config.yaml
n_experts: 20
experts_per_token: 1
router_z_loss: 0.001
init_std_router: 0.00897
beta1: 0.95
seq_len: 1024
train_tokens: 541000000
Below are experts of layer 2 (counted from 0) of a mixture-of-experts language model. Rows are named router (the router's row for the expert), down (a neuron's output weights, with its number) and show model dimensions 0-127. Each number is 128 + 32 x the weight over its row's rms, rounded and kept within 0 to 255. Numbers have three digits each.
Before each expert's rows: a language model's description of what the expert responds to; "comes before" lists some tokens at least twice as common just after its tokens as in all text. This comes from a sample of Wikipedia text that the model never trained on. Tokens count by the router's weight.

# expert 10
Common topic nouns. Everyday head nouns after an article or modifier, such as book, film, project, story, language, character, system.
comes before: " of", " and", " for", " to", "ing", " is"
router:130100136102151144174119107123082151185135179117158157170136066136115149133104192091109191124126144121096156181149101092117165180120043089103177113135159088113134184147133143092107124129069084087102121163151170081140087098141138164169154123130108151135126111097116140198109139185119119139134124141148083146119142130114159119163157098124139153192122100113090157100119060173150166119109
down0:099120110167120077165142152144147136100136150095134146125159146106161145104129159109098118096133110077095136125144192061185000141148107135169131085158168138145135085088124147080141110098144110149148138193100096051160137134170138171107132153113157112090120165084143179155135086187102146086047140193122118203082108143094080208093132129057166131090117106155123124167140126076106155082132
down1:161182102093114124150133169120166113150137099155147147196135129133135108063122163146124145110153154156154094117151112129136127141161112107080081142194101103164167111165095134092092106139181138140164111162096115128167192223115146095159176125194087158140124116122143103113123126149130070163118096164123077116154171177130219173144070129057104049108123180097128190142148142139091157134060
down2:129175150144151153102101100100095107161123141163196102154162134159145137108154065081127135120122187115141131177254176145144079143182209111104115108087099139146131093131125177144142121152154106107070181104158077084148109090156125120153120077113151163133098154144129086115084159106122098184077147146141125153097140118157117103094127094157141177127126082087126143111130116098149165144101
down3:109116128174116138147110118151102093074111151124169107073104134161069185098145081157100130099084118125162134130151165165108134085073171094145168088177131158107111098110146169116108082137134124106129168121128159096106074173079118135074155113137103084163096165158165129136099109131094131128169073149128088132145026151080181082148127164119163120097120059105161067064083126199130098136117
down4:101145160085100087108132161125091155121094150127122117121173169123139142189133127088060143102129103118155132103150152114095111061094125100127155126126101151138139176149152178118150144047188142131135092095128116173084117091129110123112120187133116143081145169133181099111122101090070098156149163055135100156161061106159133142156145137146096177137060138093094081072164148165069122208122
down5:125123206139111063064193104136087140085098171171144091132164145163119088140139105097108159099131168150166181078016156100092092114089146109167123101105187122103062144100130154154068109142103105106103122143051151084188083126149106139146180134094098114142132113125136158158137111059155141092163147145096065140115125173111193130172145138148183014160135126134135166094150111139138066138120
down6:168122097144109106154061097082132092141162120136115102132115139147133092104102101114088122140129058157142102131134158155137133099091124098130129147063102113079168130138142062141159084134090169088137124074176144109129135140139116162096118084157122114108107110149098126124056151121122112123104117116160080112168196133116180135067148039134129136181094156137078073133100089104131120182153
down7:161122139122152146116184127121122157107158130112134138156146068093111096110097182134119186122073072107160152121092125185135165216130077154117134109154149128146063138108117118120146116111169131143114145120149128149144190105099083116101102165125145235099156157142137138117083078099087164184145163153137125121079078092126083143163148193114120127125144139155113095130079079155118152094106
down8:138108096123144136122129140105090132145113087164098103171165103146106162112142120113153137126132156136052092120139229149146170080152117174130118117129218119131099144176127169101089135187155145136119063160134070185110074135102140128128118155128134120126136158131093098152149112124120060146154128115111103106104098112043115129144166155106147110140071166108139124100194119123124108046109
down9:135118147132083080107164117140130118151118126111183120134124041120045135116121129113125101123119108178079153116162110130106142150161131103148080133168147117107172088124117130109138150127167122052089057110073136131110144087166169137150131097086182119140177137154128182148174086097055135146150088121116156188151093148158078157180103128174116080133134186108145159100143115148126146176097
down10:119135134154122165135075183139144111162065128121138151108111164111105097126051119114131130141137125125151109124065111088177101168177106152152134165137122079155127139096075110207132151135130133130091123106091121142129174080156121111097081110146169116099111100144082123113154070127141114111126139163216075199178141135085181046119182123116095183196095150126140133095113173123161078108102
down11:105156111119148170148151162163191156037153091149127150095136100085141174099161078095150111113159090126101127106113082157121078098157150126059107125055100102158135156134135114172112153159044171172202074134091124156156144110152190186168130108170150138119097090134114169128127170119143173099172098104117181147122151123167223108126118127166135091156126129141078090135154186041159142104114
down12:153119119097124109083113107167150150178133142121163124120126141135127138133184148184142156110113135181157123061154094128141069195148120115139091118124120103099178118146068074165117121064098059102185121173161151136121122097177154109146123108099149208116147218125074106140182122095161085139137138104106156136103133113105124172141093167114072100180142048117147114118112131182097107192171
down13:131131192124111186191110170116078116135043167087147180073157159183105170170163152069145171128090085154147139098165116198125104136094060160120179200122127107128173063160106146167089175165146138157091140164168094148153072124061095114111106127143165182095116139107192109149178174117133148104165160105129166105110134124104104140128165051125083102058122129179143160138140150146105119106165
down14:057089131165119114102129116169131121164096108094255189162101072182166178125143085103154118175171109145135149094154112123110080183107100121117098144120131097091157052118098100152136120081118149140095161106160160106158138061094110117105133135183080149146197134117194118150201135103137078176129163092129175136102103115167159160133115096123096100119138121142104137121111164092135101139111
down15:105091146132090084094183130141154081158143057132181154114104114142110145183136109108140063128127143125131109110171128130185116156166081137110125143115184127137170127127167167167116141085105037181134177189140208103099113131095100149163124079098181124120113160077139129159105117138152129157084161150145119107144089142150170130127106128129170115127137141119098125061149185187097154205106

# expert 7
Verbs and action nouns. Content verbs and derived nouns in narrative prose, often after was or his, e.g. released, worked, development, performances, destruction.
comes before: " in", " of", ".", ",", " to", " on"
router:107101161108150082193119099081078137094168153128138164148123104124138118098131168082109160186105118105115155167151122124124188131121097136146185109127148114079140164152146144128110111148113099107103107141106153107184104127116152149164158078099138180134137099152103128177143147173098098113139113106113095144139187140111173139184201080103177116144087128142104157096116092184115136085086
down0:145133174122151101115110173151101188126097136122143133160112102184083150114098184165085099105160102132152124109146200160190159127166141115163103170165114113155157048115135154106119127122139142198090141124142021095151131132145091174123098071120090151144074143052188152190109162178105154138123104119151202135118165115102141172126126133097132070124134073149129079106067134153122090142146
down1:124164101096080132119106077126115175119110131186053114135119168103141105103159198135106116146120188179142150138140149180163111073130143067157134090112128181114128158094117090078111107126114141065093092088093169079148151122114117140127161162093103062132156142098136128135195082118132160145089137099115155097137227113149164144158103096108158132082044173133147123129055098103101150127094
down2:168165144097121155128075091085128173133184145114148133117084155127137150108093095150114074101157075138151093133110115104137178091127113106153152146098099122135181090116116062061122153193113136120133117158091117146098089213196119141093119076158185154203103108115159121128134161171159177088162123176150112120118099079189133150117094082142138109096156172152089090167121108122139188111079
down3:151157088154127117124134119117105117071132099130139123158115087163096139163169152171133123151181139153128120086120138175157173135107193153091137134108160149115092122126176149160132125153138082238144135160153097037150206138125136126173168154042079177097104156073138128158113182125117078165159119154107141141154113117130131111124153120113141095105091131074174171140146184147128117113131
down4:099091124078180144160154121222173151230097143116117126157113109052086109099154098115164088137138161086141141137170192165098112107092116047099156087121112137174133134074132164146152032106130106148141120124091091137104102089090172024088124127134118118121067154124121112111161100061158124170114121132065113123163130183103140122148136185141103130076163106163124131210197124071148180082154
down5:159093106122142114130161088146141079128187190168095094123162159098141163181105143149187127153133127091141187109152125160108087168135122159118153138096114090073174091138144121079166125095127152117142098126130108106152123114132145130164106132152197106227122121116102184149161126062136101137187163196125133180092131193095121080131107145126107118110170151085108137117125128107090094115111
down6:121245125150114107154092136081221058095114146088115103074147100208108129119135093162102181098160171155169147129148183110073115133152096141196130138132172155154148149179200186111085085095136158140134085129114091089124127075175062164143145113116121146108133142117117177142146166114112123116131114136117157094150158148115130094123142090137139179096136162168075068122064136075137148196129
down7:116044190098055156134096138132135128164128086169109121147105147136155137121101080112149112163116114179083097101159067107135162162142149131132134126093158130129110206157100142198165089105118106092150113140154110104081196071163131156079079105154119111159155129117128152080115139144111142121138139210159106148106191098132158100148173142172124207068115173109125174108158153187134090185161
down8:104125103134173149132150058120055142091158113147142142125113173114102163155116158118183143099144114088112203156090101222140127156094111147157141166123131200148201094129083078096151148203103164076055144087084146105126166118114120128164097156169139095110175157122128104087079114134088186102146122081152130166112081106136135095113113152166078041097126156102110125123142157174163111137117
down9:130084160160105181105144135175098122084114178143104166142168175138138138157117135122117147100161138126183098178086152163132116140057116100116150148078079155189148088148114178077129132157142102102103134124138112085124152140074096106128089131177135072109128107188102124111139128122108129077144145072162159084144109090110118085086122093138125109106133143144180092166142154089119116135047
down10:103148080121171095167160210136200162156100107156095150153090104130122153089051112108083134139137099128173079121102120161107122129122168116124131110102097135157139102130133099130168075123094088155109112178124099146131152105138161150110117133075131142122107158121069118128132158100106184102116120121153066119122118128110143160154091175086081217105098051128184130118181117153092144139120
down11:117089107130132140109125063141145151137160179113131113102140137148123151142059078127113104118095127194089136101142116184117094145078108158121157126158113080135144126069168138153161143127118160177144127108171173055099127097129101124165070112141133096090081089143143117141111103118117148095074118085154116156163107157115182086114141090097170107143126125140059092188071137115146156183168
down12:149083127109116115149169120110130153156109158117174092149121136149061186100139169144103148161072175136093092079141155105139088123144143159163142155104054143139131144158170146121124052123159140143177111092149189189171140124183172154148121135099078153104177146151088178096116158145097139173161128159115171160170079100153090165125111160088131059135147152187124158122123048104114130188156
down13:120155155219158135193159129137118151143080132130146175053135103104141094186107138126142132128148182109183124089076156096139099118084108118133167154174136131073103106170155181133139112158131156124154183108123150143117144170124122150105086145168103083101038132114127157160166096153111122112102136127158109143163101078112106142114103097084068193135110118135130143133128120109138165156153
down14:149123137104137169130166191100154096167095126139127076141136068119121102137148127082160139151134125160135136138094129083130149137063121143196138105092110090116197126125136094139120149064075117122081125070130142146129146085136125175161138171158090167133063134142113115121143162141149139155069084155142111135057108113110109116161115122162148137102104139062099165167120069120140117145088
down15:085161133113133073081154063095113149171129110088097137092173088170136117134095080137123085100127175118157160191126139136218144164169094146144114105115136104121114146048100154089145157134184087046106093106073089136193135124136145162149067096136099055143195094148104131108129143154144104149107104130092126115175136162108098134119097097136095139126165108084078194185129142149132082097117

# expert 3
Infobox field labels. Field names, colons and line breaks in infobox-style entries, such as Preceded by, Succeeded by, Website, Genus, Nickname.
comes before: ":", "-", "|", " by", " Born", " name"
router:167069159123217106191179048138090147110145177137141160156080101125113179171125139109122116161168135122106164123162104092188129145052113111107151106121141055114167143108155174176131132152156135092122086116151142126192136140133104243241123122111098140124146082088111143138150151113162082109140113187139113142096164140145194142198149130094127105131114177114114141073153099132134119126115
down0:095145159193122071166159111096178145126078121086104118122128147164061145105124114151146122103108073085117163144116142142109198119143094135153127128125105157137113145124171110119066167119145105140095100153078106091140134166148133119116090124183173080154165150181141105121186119108144108162092129167146159160098089045151167112099137163183152165111071129146140133075116111159105123139112
down1:098139130153124157175153134092190140154130088083133161132140118101094177157113062139082128163090159136108105164140178122140101155085103174112204152139144159163101137081153139135175110120131184135083146156092090133176146102132113126117107182170103117129108155216141150125105087161172137136141156147098126144048140111099112145161115172145174125115122133111127103096165163135136091097116
down2:170159155113153030120109093107163189124044132165136116134137137151091149108180110124108088113121147113159109132141181078139122074115167140116086095154173085168111099103131156175098183092129128134117153121119158062113138074161106093150132094103067135152115110125133168081165121162122080116145165074076153087131081122090113149100132143145114123090169153107126170166144110168106100149120
down3:131094117101062130113089166136072129095088110168147151191125118088086151145113113167107096073056113141150115124146201164106162087147135146156102083156164086135152106138142124171164139098111097163149192100128120142132162160139151112074141164113157166120129166164119152092115159115143116104123126166165076216104144067109199123082154195117100105158133128135095113145083154106054118132105
down4:099080097166174165130149086101108150126102077148081144057118120133143133113094135133111126197143126117138193133133126128123138054081158192105169172117101117136139117102142087088108145154126142156185165113220137074132177119165157167092121100097162117126086133084138202076146096131100149154091161085157124112108131113111130174144139096124120151110151153164140142169121100141133133091099
down5:109129214130118192159156133086171107112122128152119156107136125071111135095092201171154130149150155103130157089138181117154083096140127104122156125071139165104125133128127080129101127082214116143176062136150143146079139139081101165176132157161110084106139145191091123169160149141118141180147096132094170111092122122098187134184138144150150178110206105142154046101074068107137146100150
down6:088139104110143149151128101072128171125114137190160135101121092145115109110151099133134105144113113198160182103091131125131097146146112125133129158081106146162089183096127071111155149101145148192145138183137132186150163101129099073088163097130149131118154077074078119082144133137126119136134155120085127157110147112202109165080159135143163139146090166191140170103116119088146112138141
down7:143082093088175152152102193111147131136129135193159083151141118166098143097170124140137106158132151141112110110143110078131127075106150179119138124108145095114101129182145178107110159132082191088151124119141158145137133031157112132145126074112167100193074164098078082170080166114157119115164089132119142160154123155111133111152124109122110114136119222087114136134175121093157152144114
down8:137114122074162117146128168149163185106134137185128189128124208174047137140146161163137132130141125063128081118090160151093194077123131090126086147106151181127127136174121083118071128131086146120183124116087148141098166078148128159201100110148160153110118142144149116120113157115132128162148109148168089128112174136115172184147083121176163120098110140126075155111153088157110128101113
down9:107147182069110109096108079192077136123040160144118144112115203127111120155165106116099115106117154105081103156145075178104106146146142107115093090115130077141163106120129121121139162090180130099116119142126109126123149109097107156094160095102134142100130139166122182130117097163134154158114125108160099097108132111152156199116176155101176140146127126067062165108169169110055102144228
down10:101077150160104058118140117148120144093099101155161161153172113167164095089099146162090103126124123081121168121136158206121080100097105125140152159093139167157119135113096134100138140139109136138172135107146143055172171123119093124177078130096144215116120110115082136130126144101137144076105118217129147116139119147153173140188133121128140247149128134165134103125114154123118128109151
down11:167109087107149128128093120135133129064081167141154113102141144136130163122159066141074051146115111126116138112117136094145169155176160147117114066155107137158117133158114134107122152149149144158110113137155114131134121119150119127152180084130123087117190145150186154122118166106082116136116090208200098106138129163149159243166121148106102121130138114151092131172117111156093123117100
down12:137130134116116124090136100161154081128088062119162146088141140159155120075175130129140115149132065155147100150083154126119088160161164112153198173121083098111170147108143057128081162144105115129118172079175178074121130069149143106152202072190117138066193142141172072106155150083112097158100166106140177130074193103113171097114124098175179088153141136101134182058071134137041160140164
down13:088130114126165147160151096197072128126117141135144155151178104139145111112133078225180108158112122091134120095082105070111147139114148157099110128137132126132154101180128138122114127222104173069166082163167109175084144179102109125157188087095153146119156123130088113123081185122134098142198127145071127151113064147174191120130173121163110073119163105102087097144078159110173129081135
down14:158100114060186116152085135061099089113135130120146137122137200207154129139092163077135117066127107086104118154121105085176084120098114173184124187132042142084135119130145128088121166118110173098155110160145079102146171165147122138153168161098158105132128168144143111086134158133124181202117090171087128100118154128127135169090145125106112135061107130140084174101130139143117126131110
down15:110128089148149080135163173175121115104143119073126124097213115072139116154126161155076102161172051138108134158137131135136092110164099107132127058122154145098097161118142152168077116172188102103171176110163122139130099133177109148156168187104100103086146058147099102124141151074090115119080142122153187164118163133169157142152125122117090123122158070071090129173158114190129107154161